python train.py --balance_loss=0.000115 --rope_base=16100.0 --attn_scale=0.177 --init_std_up=0.0431 --lr=0.00448 --beta2=0.95 --schedule="wsd"
Below are experts of layer 2 (counted from 0) of a mixture-of-experts language model. Rows are named router (the router's row for the expert), gate (a neuron's input weights, with its number), up (a neuron's input weights, with its number), down (a neuron's output weights, with its number) and show model dimensions 0-191. Each number is 500 + 40 x the weight over its row's rms, rounded and kept within 0 to 999. Numbers have three digits each.
Before each expert's rows: a language model's description of what the expert responds to. This comes from a sample of Wikipedia text that the model never trained on.

# expert 1
Description: Table cell spacer. The blank space token opening a table cell before numbers, vote counts or years, plus Cyrillic, Arabic and Devanagari pieces and month names like December.
router:534514473478527455495477524662477460492479540465508537495567547546551465501494532569558446456499558502513534487478465502547495539496414362512512512534524424560510506539558570518498479568529525507448473521444514520440436484449542457500520530532549444484558488567436533512535457500508499538548436506536475547553429553468501458516467483506529546440486502473523480508465478538467468490514552537491449485478430511530479517547538577516532533478510539467448502417545409509513498477519522453574518506542513526567518513475522539504441485509476459537475425472522522480530501477508540504
gate2:491462505455479460503515498576501502523560461499495613411480588526530477579448443541443550516581600532495517539512507557568475559520458421477491504484448565491499430503473490573522502499487485404539514508465540505533460490517423491531451492468524472446465455520504528513540486543481520484486475439460528561479430435522473530510561484470473538493565493507534527527496452524572530523544505442570457459466488541541502525535506479486463455543563531506501528404498457501466526471464501472526498464505442444476429473491449408480465485470564463476486442509485455490547502493529510471
up2:553453494502536542465503490619500456513520497467518585485519534520521517534476454630511602474554549507519500492509494552497469521523476475520500529467556560497468479475399489515523465491508529446526473570431554543541502553507447571544451513492527534502536460511491511482511484552487471436453492428486488526531460443453432524537571467466511495457492514499494515513469553507532569443541516492593510522488522513506519503500498514519512472543576510516467472394436465467456644556469486474504552452538429501481493502460517477442481491483585489505463462470506516465523464492557499470
down2:509505561481500478586489427482513484525456412486529444522472470537495491434461505450540556412487463507403483502537490416534479558505473474551548487535424437477544484554494496500528525456492550543489469490525527515534489485510502483486567457535585508537521604523521544547529507420540586508473443429573446390459561498535474467512494475516541502495443478430506495510512534440462486584591547471494471494507532505427448521447506495516535528503585573458508464523526500528506520455516489587543449488497489509529500472429490530472477481496450551484503468471483505493505494513492508528
gate3:540523512574506500510477576545499496513513525488525526523476493461491412538494528437505467483543568567466488457557463441524609533467488511491501463488533504497469427477565395496561459517485514541516517479547486513575514457486497498497463489482477416492480588538475478612471567500500524477520527516405534520503517517517553582498473533454534523453486427518518514536570485405547516527485504486517516431497453606458506497501628487508520449525498466525504527510510467508550491461574480509608517504512515509448491529555494532555451505541504499482475529461550530485553504492501463457
up3:459481542506486500512554440517508479480461507532517481454566545514476507430506446561542482514458435517532542474512488556494411513553517439537554557466491468474449510510497555449579441527457492542508458483500545546477460492467512410475554460450619559463545510443443479471497552508478516487499514455537462457430452516486449418421462408478468462516557554486499480508561530560462514519447519499539444576483509518552520470502527495448500502516490537531452559536510515473497511462456529451520566482490471474536531503479516473423494540469442521548537490502479504397502602496529464496
down3:543499513413531493460531433460519482517506461474472434504526513535502475508457447452507430475496547453426458539530430471521535469519533488518528468567528440565470536470539534457496519493585549533479487535491557533515456461538497546560487484458464491487473489403549435518487456456461496445483470422360483592496472499503495559537519506509506488570494473517536478540480559471483505527456510528394525529510465495434474456474441507475483481498503460506499426491489538411521513409519478460514477558557505514547502589506515487561491484485502546459543540528591506515524508480454502554
gate4:514439497457486489607407461494512512466442526477515463564543547520490461524548513531478456553468478490538491462503490472481473494540448472544432529447449478504572494527498470451556536551554523488484487447517487435584526449474538523485443504467512485531461496514508583532524409491469514500450447506575518509497500450481527500530457471490485492510443493482471511519464550511506505484507533515442506498521424504478430532486442418485581528640521513418420456500541433587463467506444506444490492412485514500467525511505458455511446600483453537520513532505503512487444509512470520546
up4:493528519509560527497522406519481498509581612464481565477512523576556531480468459497517547438435560468495527510559515543550517493520491475447515447548542502434568456510524515536520521561492520481514483485460486481501520513519526508482448475489524542518575484494485526478492585452505521513527517531450499553602520514524457508436566552436505436509464470479471514433519497547433525515509532428498520516514529441468465536470524516439485492468486571531492529521454516508577429496400446503478504475494518441552492485513511525595489503462578417491470443500482510552569491560463534415
down4:513526554473551550507520556506531510559491455496477475489498463480494508540458566408549552528475477555492505525444453399564415515485535506444471540501442594538489455490552496497516501519501514438496519518494573467502554457505442515601519504516501535543450539539501423454494449534515541512506496444525459473464476477431490471543530455571531456540507474497604501558502498559523517496519502491534415490509509558555531527565431503467464463475551503473466458506552543575444535479543441504529420426545484525576531439488486450472503471512526535537508529496520487492526481441470456556
gate5:480502547486553452476552524530509481469467434464487575436415500539492444505502531540507535510414509512534465495519536491572525577562487505469504558466451488550496528516461492484467472419455503497578505532501522492463495452492547583450434475444579486561467475536441524507533396483495500558462486399486485491522527517523493509583534497478430478468463465456513553478470463442510500528543519471510445537509506434409396522451490537538563475559461481468536477451523453504473516483486450477525539450574525550544470525462512468541462522529473446496437452549491516462519506539471487531
up5:465525538457495559554467499485478475536450514521537412493530488375526560522527485506473486558575528581535548484469517514464525390490429524489546489540564502458543496486481526561479500491475544525519509469474459481541467485521488469551551507530497524478500533452524437555483486569540525469512507488505541476474456517516542441492542535511501486492483535504490523505542527625539513465529453557475547473531506581545641515539464440546495557455533457527523516522429567524542538477535575439495453580470524467457460441554469479515540473462543593493514503505502489528493517490498480500
down5:455529522434513455529523480542557554464571509458517500527511514524450436505551508493505475487537497499518494604504420432520482510474466487549501530460560412579473553471407532478510464439491521531504418525507508489460542448476552517511481495512452494425569569451395555478542496522583468522539518524471518541515494456459518509495507476531556467485449498469493470480545534499473541490480596539478582492482505544493518453544541511532487534428523507447523441450431529448518439470510545551456473526583473538511467517461517537549545547466498470555492506497551494554537439531474497566
gate6:472423478481448547477452491553426487531536561490412487482488519418424502516498516502467482430518500454502537519557532521508536547516522472578511501508470529526576494526575572505550509510465532544465450459545572515465529512525541478460536477545477462497492498508491567514442549508563558452552507509558593489535452452448509480393571498506478536555481440518531507489543469511390453520574483409449484499488485497523538485550485554500477467481518503497475571481532491495503475504448447465459547502437528501533567497515508507507457444564567411508482536516529544507487548461486512471
up6:529535416439517495456471445509455462544546481482432467451489470546456504573479525506510472491571536587474575462512452512462542477496531567507454553472425439511562446539519522476535571521474462504496548516553568460469477476481476474497529435516547546486488475523475472465459596511485522511494529526596523455463469472394539477476489438515525512540440422481481495455478502476496502524591511510518523475444504468507548462529531533477470469551430455559499510543503447452523505535460465439542443549477544499522475523517465523504484464587466560443534491466462531540513572500491574518
down6:537468498492538503521466414557522527519480478510507553514537531485481392450419460531549497590434481436451497498546549504560498502511492466561548398439480479566564521507556508530483499447425550501436493495504533472571527547519524516506433535504505466458448501454531510545520479470456482503480414513585489565496554493470421465544526480483537544507526537503435452486474544467466512490527469469503488492500416483430444475478465458457512476542553546473497474432518471499506530440460447526529562459571528432544557494552431554434499505489484445505515499517485487503461492441530513512
gate7:453486520514532471536512475570486486495573478492492447493512513478460465500460523511512476565467479538527561489551472453457468486503527528482532499504514473501498580532427463443379556522516440424537555573495480447501479465516556497412457475527481404504524490530498418539519509516495547554494472495472502447508448575524499552514459484528519523494480481437511474449517547523480485489503498496525432515454466446492447477502513481532517547493515491492546537612494471453460520475512524444511455565421570463368527472473508448516535523466482451527476463560469466624482522567521461513
up7:435416459508565492461527535510452458546520539504548434490535524462502479514451470562526530549519556506566493543598534469528427472509518528482515482500455407450522501529558464514461541499468576485512468430468491508551474449428527434528458554533492450514474520531511513457464530497509516530509435483422540482509508490500530554485510491524407435543490506453467464502484563529493508507547476472588459498448479531482531447461477555616500477485560512603468496581514453475466542509486559568581502542530508565479526517510510509462453482504478467507449473441510499520483508552494568466
down7:496526506529500500507503436569524470482458475485537549522448482500420450539544510480472499489461465469469427514459417463476482516494525486441544521500471473457527486502462529554547537548541479597513478550431511514500611499492569511547479484491492525462561501463472520481446458489486492485504501534538540484476432527485440475498499533482520566431444482468500492518476427466500541550473547535460515504473462439487459564506423511445534492503463486435475447463544441415560425467546526521353497490510506542519533370451531549529448542516542498514515469488457528506533466551544508475
gate8:525485459386507509487539511516517519454588557565464447547479494487481513506507498517508505500515475512544497502443514494487540510584509453487492481484556528454440544479585577488548437521481636424504425543444517500506461525514488521508530455534520550506502477535521542500391589529481490529494490490501463483497496526535561465471506517514496475499509452482485439589568515548484533519548479538432477582478520434559556441462534556552527516558483532545449473498525445486533475479435500479489441480558482466493454457488512518497480467498457462520415529527493494508507493413471592529
up8:439525447493392556525501542553475503564493494453578456487447509439469436518452582577514446463460436536477445506465501577482478481545595519485458532436456512522476512515497459500499530484486481483546463503495540445481467513503407491518511529438561501527520493505504554522435432492419579457509498526543533555459465505433488484457545495481470466514479463524516518463511492464544447487511453491487465529500471445524446555464548501551567474527461479573532519545472529529470452506422464499526493512551473433537484532455452505484535504537460461490514537515478466473580397534465428484
down8:494469509533483463552530468493508533458501473534530455430508499505457546507501538497532518460512457486469460438510444502531510507433479557510520451515563507453506533568544538471520502418473516592460517512480496487553523496470511527535514487475564459479472398662460412573558504537562495523541505493572552528520537515484533527520458450469498502471474475433541501457499602491519462416473561507562500499559563547570492478479495437496508448568480538572445508484496489466511570474444501529441483456450432532502468511530505497441502514481528534532522486464499539513473535536422529485
gate9:436510497513471540376546425556470512535507526471448500456401552560507488520523572499502474477541409444558544505471500508520497543549446558500554450418487516449522491482495506486504497500480484469474444421508539500447494448495508506527565518471482588523541509527449485493428501457468529496575494561536436542541541486499512541450560512519499491449541531455468530517560409573495482473570546518527507513577551542531523487564502450446491512453501485499484546450488432462507440498503544433491481489469610445541466540533523522499535532501469464473457519509529514434495496500512483526
up9:507504495442479504479473500488443571562508480436479572535505523498546443517499512556470427450421546475535451500492542475465452457517571520474475462446490445457434505482503451473501497503498462451546508485494485537482393523474462450434542503489431478535431517483410434513481454477537519518475444528501470444514477471464523598526530490540472469369499491512478548550534548506504479528459417477558555515503487469499501501564527469445607526512467545537480494495557476526578497403443499433492537527430512476524501527461491474518519496502467462535514557505546512511534481514560445519
down9:502502442490475476475490498522586413531496526498569481509495510469479516546455501559451522544505528472503461477568504527536528468498528485482459527537508509496488496453490533510455529535476493558479523490474521537465562498494481501526449554513561537463517559469465488456413536528633486505438507562433554524547443550530462366531516514483499477610470495450502454461569402483553450502507468527507524471460518500465478376477520486515538507548495462517519535565499496508526493525521512487437523458510477439500564473514532505399471497484489512539456516495564400554504505530550534552
gate10:492501505480535519554464506534442473515502507474484495438487496465483482597477494528512455485465527456512517513510504421556532501460507475478483584462468451516491464432533490524541471490506513537420455472488512533458534486541490637507473523509513479445559479531502521473575461494539425577532439542568522541460498479567479476511534468497488478545482497471502548565473417477509533499539442529502544481448505450526532548513522556535542482465515496485453367427405516478473465522510438543550471519529520501524558505574570529474534482487555550589504426536506539453475446474469510442
up10:487506558493428575550446527534469480447481461480465477490507549531464534488438533535547475472461516458552470588557420390409502487536509502463519562482543508498464511406600513476549505525459487451469526448497593505492542479537426553515513513487524454507522463520470518491479560478445507496524481551519513487486592471464526494469496527469465548491515547522469492553540438454501493482504493508442513462546504508532509506573410558476480443524468542484505460520483500385519476501519427499541516500506547479491582532509450555430518451504527502429571503452486550509527469491540467523
down10:473481490493544493545524544465517529558519561466498556589531400552482553505523491472512534438494524515533527426500532518520538430571523522499532525547430480436496535470488552548516561518549466517517455475475379487452488482496491413465653548503490458502458491509508480517578465492505495472553510443534544504479481455523502532523498481477494545472451488483458468512447610464536494497396503523560482503474456475494473504490486424509486454505478506523480540518522493521588509487520569422451509589538505538507495444491459483426521542506499491506530481508466434456490475503432504454
gate11:489527471501474553480531516534543539441444536498498540541420548489545469456510458467512543475439415479484515521506520460523526472483521503566520513489441536453507500563478501549464523492423535495446478519515517575501440493491505499522439526490446465467467504501413563479528479523530466452516517513529490543511450508601558430495521524534573491501515495546495487542467467468530453484560519488517466513503423558431451496541462563468542429436491492468409474509496453460483543538545483510449542431598483472454558529583540537458411506498493460518511501450498488524598429532548434508
up11:529483522493482492528505483470460453557534445459541487466565435565438545533483490525500458528599545524534514462520514584472454514539478488459509453505544452557507502437533461460506484531565434537582492485474445406539533487531499468465568436491582533527515481489548480482482510479471515577481487532497521461470513519428466552523456510463423495504500515495484519456535515548474523564452483518473489473484520425521555524463557450503460551531487547555571530456455534580501407462440512500537431527441516533510484498417470428534577542441496559485529484509509502502437561490473495497
down11:488474480453498516518458499503484548509418442521533389522457569474443552530525488547503504599455504474486486502488506566547445514498520421491548509546560525564463553493467498498534509544536526392546543466497487474507501517538489513535461459510530461545546490455442465452459498499506434452469526484505553485507452466542551430521509471498622461465544474548514450423465520533465509529487502454504476556514534546504537525473509539426413528545514539512466447546516402556527505542487424516571569529512560424528477443547453481490501485468529501526486492493545556510516507539485487533
gate12:499525555449527457511536499437547467494552498524569539485463533443461539427485482489446447513545485564473485440519477579449542555477508454477532502456559547500452474485498478496543445448548431457534485536534504521492511449509525432581463519415437432476563435518527542479483429451494493407536552502444494557476419489480502544537500560532496501472484507538444473441498415549482517497508441557501487519565506548569480539556476475444500452498473457499521449539484489465456506511611493477436542553469469508521500466466416464527506451456529460525450523469539517513496502495499489486
up12:480419547479522615435491441599518568476506471463460462499531520510481505536490502537502448496486516432548478533509508469518544489483537497468489511567517516499563492460512528474492548472516447519478413467450510451534528445519494521465520475500570499484538507435446523547533498466543487520468471503492472478445494477455442532493538494528464455550568475459511482599485522429533512563505486481434484525449496496482486482425520478479587458479491505482455552417429477472566530547494448530606538499475531440569482488532514486426456515465524577513533522454459516467543500451484524619
down12:562548589465515399506413525527491520516521496564517556551455533495483563525482504554533468506581560524429553468476449509514494506527517520554511536516513551504524495470495495474525446511530500522517501523532517540492553521522516470537457487477511514482578480572507528481566426525520433443537552523477485510551547513516545440526542490526544479464514490501449532468505514555486566447436535497538508536580530455563525526461448523519416520485449500423496480518528451440504479489507504538450473567548491528525422408541476524479542581516535473521505486543525476604477423460482549420
gate13:525567479537498529488534501555473484501407507462552482514464426528489539497561543452466551481474490469511484511470477470548515453535484546547494499540505520463441472432497537500576520601539398599507496498469524507488474468483485454487484484495412500531601458500521437500475468493490508511554519509462458567478516521507560482519469523491565487469515560440592440491501533489511498436544593450497485541404536526610522504465468529483509485467485513542555456511527507488493518543509471494478460551524482507565542482491536543523455616530465466502476455560564499517576509509531439495
up13:513497544520471465481518470490564467480511522551445532507470482412519589477526477551528472430534517550587532468531605484474473560503527509408528513518399511513481500529494510481476561446475490455400549466588483525514507535491449454496474398439550502467448532543488480572472589508505508498459456549463510494451511519484449527515489525506488488573481530511556516518516404494503543461516535510444526487597514523491484495544501509486463565523487481521535434536477518466551494469482471470497535470523508462490530446407491548488472479576433431483511477525480466516454518411533484507
down13:496452498499465492527459504496465558504546520596501514422414562563530498490424502487486556491485476421414502474511498477490544482467541507511487496529603518527488444502542528570493504516522452466512484522480506548517419535516481496480514492470472492578473579441515498559512500483478529483527490545480458573476497528559552517508451464512483493574486408418472494520492531586568493510498488557489469445519502474482480532516494455452615403432488517462552514491518463527423504519491498467552489524441542502539504407590528524522529498456489573514494540470504492577565499501511466535
gate14:530492514468504455442507462521514511547511463516535449543560534419514574518562472478487546381493534527520512560491540527483494550556615475504453497504505577529481463475552509491497477478527511518475512511442489393517509512431483502512505491491487521527516525499464492594473579499501484462456541502461532411452510506487499593521524493426527459506531464489472538535442483574533493529495484513562499451515468546493482466427515494533512531512461467562513480496475454529602509524512514533525551453433482379477474488481492489546537511521449426491415515431493529561581476458483547513
up14:482521524432517486459517486505484493585537517523574468472557526497477567546581423471498552405524478512504514535491505497452465549488566521505470495473479531554479551480608428486499490500542504541457480496503521418527445502473471465495499510478545502528524486504478489586499517504442472440507531469495505467468510489508493593503463490451542433484475453536447563554460454510525457472534462546573445476484552564477521488429521478549517564546486522555511460492544513544582477549521483489494528560443442424459506479476512435520558494492464465520415519487516536537579447406459510442
down14:525567554529491502569536542500468490464540546483481552477473552515464511534463523496541484556510468501526575557541482565461480508514475402511536496545526476466453471406484482472436456486514464487527532525508505442479518448492547457524467546552524516551493548514451480529456459557433478480520527438535515521537460513510500489491522519538421554526472528463484516540496455478490596516480544445545470570527517480524515444521477453507426554456504500511455517508495466447482501410483495512514479473477482435554485564400526604494477409492479479522581505605588487493497504587468447497
gate15:507522483528493478497581471502515488417498466463518439460532465465536430536522519436512519474550482537400456516443494462598528544505437507499482454540448449491471417579540477522446533422503477539533473498499485417467468480545489540486535483535577495506506516490505464515509574475608513511505397470529498506483475392527470459519505476446544469491502456451534460507519460458518457508594495537532480533508439520509440457433520529545470461459511433515478530460484470516564470512566510446486578491512511516491507484582513513456518533554438546466529509520503444463463538503442519521
up15:498553553548498565491459500500503460543525461559530469455454541519444440486561486463526489501476471519506457450554474507479488520479550485479471455467525505463528536480628526545538456493501581486468522577486505486518565529483425461599538467455466556502452480497508538574523522499475500460463459535480483481453497541447421553502493510488535461495519433523501486542504547463495523482519481473535536536429516533524530531427531481530493498484494525540584542578516493437480444457521437517547480528455534471424383562494515531463564494521457569527547496392511491487496496499431441461
down15:524494439496467553506557474447469431457449533458516521455537446421456452554533535469510508558497514544523490508496427445588478448494521464481530511492470493491497508525489571465467476486462448517508584557525471482448566510549531440491409492461519467511510464500458519533459485460461464462476557463521520445581421546460461501432530533511503525604486445504465533468484433539454512508510478502523397492482507569544453457455464547466516441517553483519443537505514534491505447475509535500422547492481584544538433507497547524558515536435513457525496511547548501469501483480414539481
gate16:426486516530505550509546477485530530503510508515532527501504454574493482524472451543526466535428553548469449450510452536439534507561554501559490489515536503531568548516468513533481528496475499478435554486457499466555456510471549485535547502469524519557478538507506512492476447440569544554366517527500554526523468499449458476501563544490508561457456393506463528575441504510569523507572509490529516496545482508470510484492479499445508512543486523499546516520481516452555551513585557494551497416587488445611568490478472413511500505566500486505494450417468490507506510540467461560
up16:444489498620529481515538493492455522530508578568531535489491514531507543525425550494464513561449494493485543504580490450543497522495473457526525450458570496487511450498515509444493500542542448576482560494465506515501466504441489463537492501502407433593512498536473462428533526454555527517555574499476524542562536510464503485514473489549466522453561463468516461569433587469542521550508567479453506541460521489514490497463508517480495476393478545506526485585583490423499522530541522548490436504509566522557568498462533468507498469505558454495554515517505525552498576520491469455
down16:566488471498453511502486518486437486531501428508465486452480492478497495515538515496479526510504450466513533519516498527540506504552456508402414533461558543439530484494496484557507475523502418523542464470504458498484541592466555566505505456511489509503515446480468570533476534592451497546597497545416517487580444540535473433458551480552481504534480497453486514417443478473536518500460527466566564489520520420443448497580548482478507519448474586612527488485521485536463451558539463456476538537486541461499477517550467481489476532447444528472469537544485456452474421505483451526
gate17:542496451475508475489524546513514506456516489538505551492492477430521529494469511525561526508463522558541447485515498561557474489456531491531498432499456491535490515458466476496528551503530504465524553477409585438551576540558552488462455459481477440488557488531567462404435497530520544562538490475473474532454532533434476476510486552398502493495473457526511505470466457532479471518513569468469477463536534431502541489519477512468383474485544473476564510525558486493493490486549435485469588545454515525539609533522447541427476519485448468453549530537530475476552474460606488513
up17:435507495546470533550518478527525549495523516516479513505473559541531446517470458449524523415499512501532500454555493453519535460534568500462472478594548449545496528517546453524519564427584516514470511511541493542544525523476471519518583500506460520522448473472460486497552503482431486545523563589475518506514458461560436537500512462557431479534472449473500492491454489485501428499520580528518497573501522562479488542516503476455518478502535549509445450481516506504468457464504530510514469496532482517462519489489438512494543516600550533531495472468391430568341515569433504492
down17:537459492416517448401428592529529464525522522471475474453594484549430503506505556561478488528536480478430503547468538489529545563468482503546495532471513497499451474466452525436460486497466508469441478553491488540515529467527513465494384537490511457494530480580510498476462489501471510461451477543546535493489567559525510518485485517517562544455530533502568492481489484511502528498429479494462507491516503370475537500512499539514507480491463482544509467545586449503549581493487471459565539448526535482498507520527512459494445491448447493549560513550476557445581562401557545484
gate18:481493478528535479475507465420458495451483564577500499466494516499514508499424525527477500529452505512497525545497482494505543579484491482528516473493534564471560478551498443458495514481489519438394461420448555505516477477518464531439506497464521478442486500510506602493523472510523498486546551538463517496514528451488459466476491541526559502498546455546509497575472513501448494523514509520469425525561414424457509557520496489508459483478399488549353501529531446518454437454537510492519520462481549521478585567532503386427452492486534473550497491524476532548534552527566513435
up18:544507474514492540521532488387544483441510517544539464455517493495507508455496513411445506514452596487451480466490426492467520509495538499513503499503472525465522526516559547382521431448503534521510492500467470526563544411492551492485518493582479506465511595531540455462493570538522438514464592520500523499449537514500481508556509485488554561538511445518467488514453544491483507573505463488502489502493553471501499548470485515497400464480470456557403593484537541472571509458477500500492408424443522490486479551545489463495490509476507530519524516538512515531579537476569584475
down18:477531514491488497516509499459494579495480488507448448564461563510449433534502487575543457524486422518544496471539500479513551536531513488464483494501572461485455503494456529559488530562498389479589488511515562439406473528461438473509464503507472486485486494515464549481479514538545548491493476578482482505486408486523497544481487572486471468499547470516528543458493461492460434459447584518463510482534558543515498513549519518523524568567417515459565406538478481527472500517513560489486571513523540407540496434543549559565523537496500460548490555452472532564534466556494509549
gate19:529530500486549555483479484442587478457462577459505470484470507536605531478504517503431570440502539447507487546442512453539466517444480494460503442399490511484489478545550610486447509485558456461510555486453527489491478472562569512494476572463492521490500486476519510540475541460501527519478461501427479606518508547493479474467481478538534483456509504506488471546543475488540542512497406460462433475528527517521482446426451536431456492465548525485446551535510554525480480535455502444497542516450524536500502391472490587549452419500473526505522526520497509520553574532519450510
up19:442469518492463486475490547521534515402489547572542483479480528563553517538480578486545604478422547488467507477511491457467554526486461528542476461433546464531516500497479608511472489541446438508451495463424536500505516489484492514523539540445446463491489452531511464559528481489597498482453471509372558601555508543536514491493488472542494501429533488454495463604517534519593498513481501541523486490489528493489473441423500522516485456468562507492477540453569532476495531484461502490444563507527538489548541475471539520499447508475470486483503489466496534477425496547518497406
down19:492524533437475486513546550533502473543472450464503552529467523437547512503427484499546497533549512550533482418477413559517470501411458498584585541552486535439515489461538456484581470546418592551505530509488488551474493523427486504533545477551486552537479469465559457484521523450575435484520471466506475413471520493490528544522446521457461520485505526588490499469520497516511479539482382497568543528454453483537468520513497460435521494479507520510578498487520530483538479482506516478550459492468511519483564564539427461492488486487556470482538530503539468408462467428514471481
gate20:503522540464475519495491442596521549561522521545502494516508498471500574510497518483527502449597499464475467456564455448512525497506464374524522555432526506506536439504520469522551510482513533520511463502462583473388514490529495403494470492496460605476518469535461464507478493491479518484532568451459442508493537496507502472529427561515522440533532530471458524507580521512610505461474478524479498503507516508495480463495481532494508524445522508527553568437574438522447506419447530490508495529497495530535455496425530492465460569485499497434471540522558490599478513539465557565
up20:514553537451475496500449472616502529524490528544492448488484564475508554559505535502557498457558540463517505471536423486456522524532476413507510529455564489520513517526559473534547478488488551501474489474420518503367516519476473475505446474525444539453513537560457469512468480484411531513484530501483401533551501479534483486581458551482551499538511471456479505509540453506544551461466530539497510514486560511509527448487505537515501525486489519534518603430535457515470503476394520509567511560486499464550438562440516497415479549459537498407470514493559530572486515521509516545
down20:532588431452516436475513485555504485475513492488469487451509428503576505463530437601507519413507480491509452511530502469545525500459497552533495425498467501486512552499505517486511451529497451509497462508584499493454504577442563412498445479518410443492461527438467487510460486498492580507535385432558486489480402504523488515513532473457507396492511517513524533568557520514450480563498405550498540513481479541486527468556469519521528521516417431494538484492504484477508448539470536511493484520491512497534453557539448553469525497475498471442502493460570436480506544555533537530
gate21:519476423547547504551532501524444461477507465570419412553500513504493406552522421542543529461545527553408507547480506508475504513489442544566510506453441443552438477415533479450544488507538502477491544459532473506501451564495466515492520482563459485479493516547476482534528477489496443474471483525562476505512433461601569525549480470467476422445529494493464465553486543542516449529536480534526477490466488518436474530554482487499466505489488436510497510516517436496498526516508503506556489497467582478378546522496527521532508580505468550469549481470478585479506512610489517518
up21:513491432583587519562509443522415417435488520526462469532516505526467460584571443533528440453504506563455519487517507541471507532519443535533485534458447466516459455479523510449493490526546512500421508483532532512477479528521523576438486440540483465450546489575498495515523501476458481510500485519532466467536419465570503473563515459440488409488528459475495496529516536563480421518525481526555456482456506532446513490558488517461523479535506474510511442498542438564529523518500502449531497468467596483410512475465528503512454528496471514497472428464465570514531579616506510481
down21:459471571451462525407396482505496502479542550480535536406508487476424510522482430512468503549461499486485531493538498482504511455527575458436499485468536482513468484541496494490519505489544535483578472533542440502488562476510497478555479509474500492498439508470535502470505513481460506469539509492448489549461498508471453519454511541467495525558527522545482513469590392505477499447449493531463548484493494499469514529467518457476482389559505526494500499552560490460521531466453644497496519454497478534517487525507503491456491476555620447499397495521584497502472487458532465370
gate22:498445494493596556588479518476558522481453439498514522507502569472504470529512463482439533499488524508458471525542448507475549562475513499531463501517474508545473484469498489602534468519503479442489593481365522506442541451492494558519565480494473456494490531501553509512499471470510429538510480475507507484483470482498447533516524518444457561541446496480463571448469471471557488491421461491565468491501543490574535509557442496478515504478510470504481475485569452429476523450489483519502504444575419528562440562563393498483491497424479557528474486460586490475523545479561500450
up22:492604491467433471434565483454438467534493510538515488510503416531499474495505541502568463468550495497512515513487552521533471401513511506511562507508540533467504472495499493408482479472510554579529406507599485526550483521524449443477434551484530574497527459505457509515466513547530550432473519516513481503467555519524543453502482453545549434462616520520506461553481533485388481543570490490451505515506476538456465511456568511540466428485485507526508560515458557577506499516501530516550546526482535449445526463473572476528527525550530464457513533565466499479489466518483467553
down22:431436464463571543529488469553498574453487499571526439470549575478497493620524538500539511562470507548498502548498531567517466541491440456516527506542529455526455469463513563505452450529516534532478561540499406505466521474499451601480516479491484563535494455476456503499433481495428459492547441501483522458520406503495524558513504520522532506478509488431531462474513486457576530457477457523509520501576453416562558531543508524474544491493529562548523514534511378431512468529465477464458489481520534501549469512509444509448418473489488464546495496537523530518481507462459522478
gate23:452457488519450518502531524476522553487457492498474416444534548492567485459562461486478403510418551525478519472518476414518546478496544550479505475488488546482544516482554486478461524496488526534435467495520490521513506529446503448419438444581499462497504513575467449526531546458564476508497519512487563448513498546539603584421437488501470523453537414458489523510522474519469442524499562526474482456496472497507518521540505507575558472496510457529506536528520432500506614532528531508552486480503509430557521466544453468576421536526447489515470525487559502576513489435522544493
up23:562544483519490486460496478450540467458510511470509535522535547449447511500493498485561524429550434450527543544501488535491450527527530527507446582527496523499536459504571539567541473438522477513543517497528499495550478479599469509543522512512476608473472469470502445470541442516435505577465528565504450469521524521508430495542483555570559461555462532532544386543514464506557513474523484416511529535527518535522511585491461527455515516516460463494526470438572494521480489462534460540462493550584516474472472456451534559503576488563519479532576560470499491508484512509494434419
down23:503511497461478486516465499551447397537529512531530447404490432520488516545489473472486455551456479521531517532572543471458539479519520538500532428523544460452567460505508546443544458562523516520530585541518566509468525510457495500550507450547524489525473531500533430496456551475519565527486496504491589536455529510508553537477467445470507514498408483377516556471489556499495481453518464539488493482418559494443511528467510510539480549528477433426455461575498450530472443486419507439531497489466560522567535552508497424454426482480531453513550482504508557479479501542499483523
gate24:501540477502505434508545490446524477477474523536499463439503562547497516467465463549544529465465520414512455512425520512562481565551567439523527488516497452497548549508451522464442539512476573429492499527618499558480542517554525433455494524489519443474483522514490526440450515492462490491485423525506523515481431565454483517475477490550482530560426515512490491501524512460441510477514475570477517469494458512450513471495397457431539468494514495448491473570561426559511559490420477490506512441484490537569422484456481493463541583504530475483428417451546496545510517488525509445
up24:484494512487494565457423477530539523505479524494475560507553533437487518517485487501484454525495460493490561508565501548429460425437504540505547452518475564461503410437540477505500470525522542567549510458472522505475455464517508515557500466521518527522475512431459415538596490520517486520504498464510466426527512476529454551497574440520524478452614504520540480456496509553586517513496500440500517496552468531574581512509562532505509526528477512534576449476447538400539520484521501446482453560529473466454474535471544505532468427460492495599551568532515487510444523456448500544
down24:487492456558484468522527489419428538524543545580427486534434529464548505521453454461409520489520536485431546516530514535477498472523568524464477545463528568469527504522488440553542510529469485456485543528484457481458473499489550533454432524504470498486513466616471585386549546490478539569462524468518575532506494516540448479530504509544478515572491547497493587565453515525552504481496512406491494498489555480507493533589443440551431524452475477525513536540476459500463500551477523416552499545481493487520495508485471505487437466460479522434436506512488555489498491504552477474
gate25:525493472422473429541437448592502478535523574530493457447460530418422545465490437500527497579482505456515526506461435530414487501496531517493485532475519517562417486515489485524505495577527452473483432569498493499469507581487472497546463447475521573482549500484461471511516478498504513442533496511455522510453496563452498476564497549504549534496490567505521543500487526391479542523487490475517529517540443450443515470462574480496458472501430562497540485520454485447453516581435423520521472517460488541484519531471538483510507447528518471506455484510492599544535465421464488585
up25:551502520461466442485430486558500482506500548543509460426498521431467536497500468483485500606477472515472499553474435507426477505445465522459505557455518521484391495480464527517501489580449427509479398534544489518445509518495498500517489484475504586500573504547484466489488509492517538423512547525518537484478503537486506477576471556553570510527509544468502507534472512428485536557480532497559530504574415521487526464467552463527443497542457555468532471500464505464438466579454414491495518505446529520495516471493572520516491405523531467488488489515497586577513494433465515594
down25:482519533560523526428503560510474511505411417564513450479537480471509554532561567556424538468474460542465485466552573492567567461473502527439545484482500487442530500519561484509487543496524558500515516487495510558508461504406492501445472483475457475539483523523520466476506541479442484494506485529489438535499529497473487562474545565507493523518588488486516454502457536540482508521501499520548507560531524454503542557547509496463451469526530524428425541560466496616533459480435477434487569488535545479448537445467461502501517429531589534542553521472480499510584497581556465522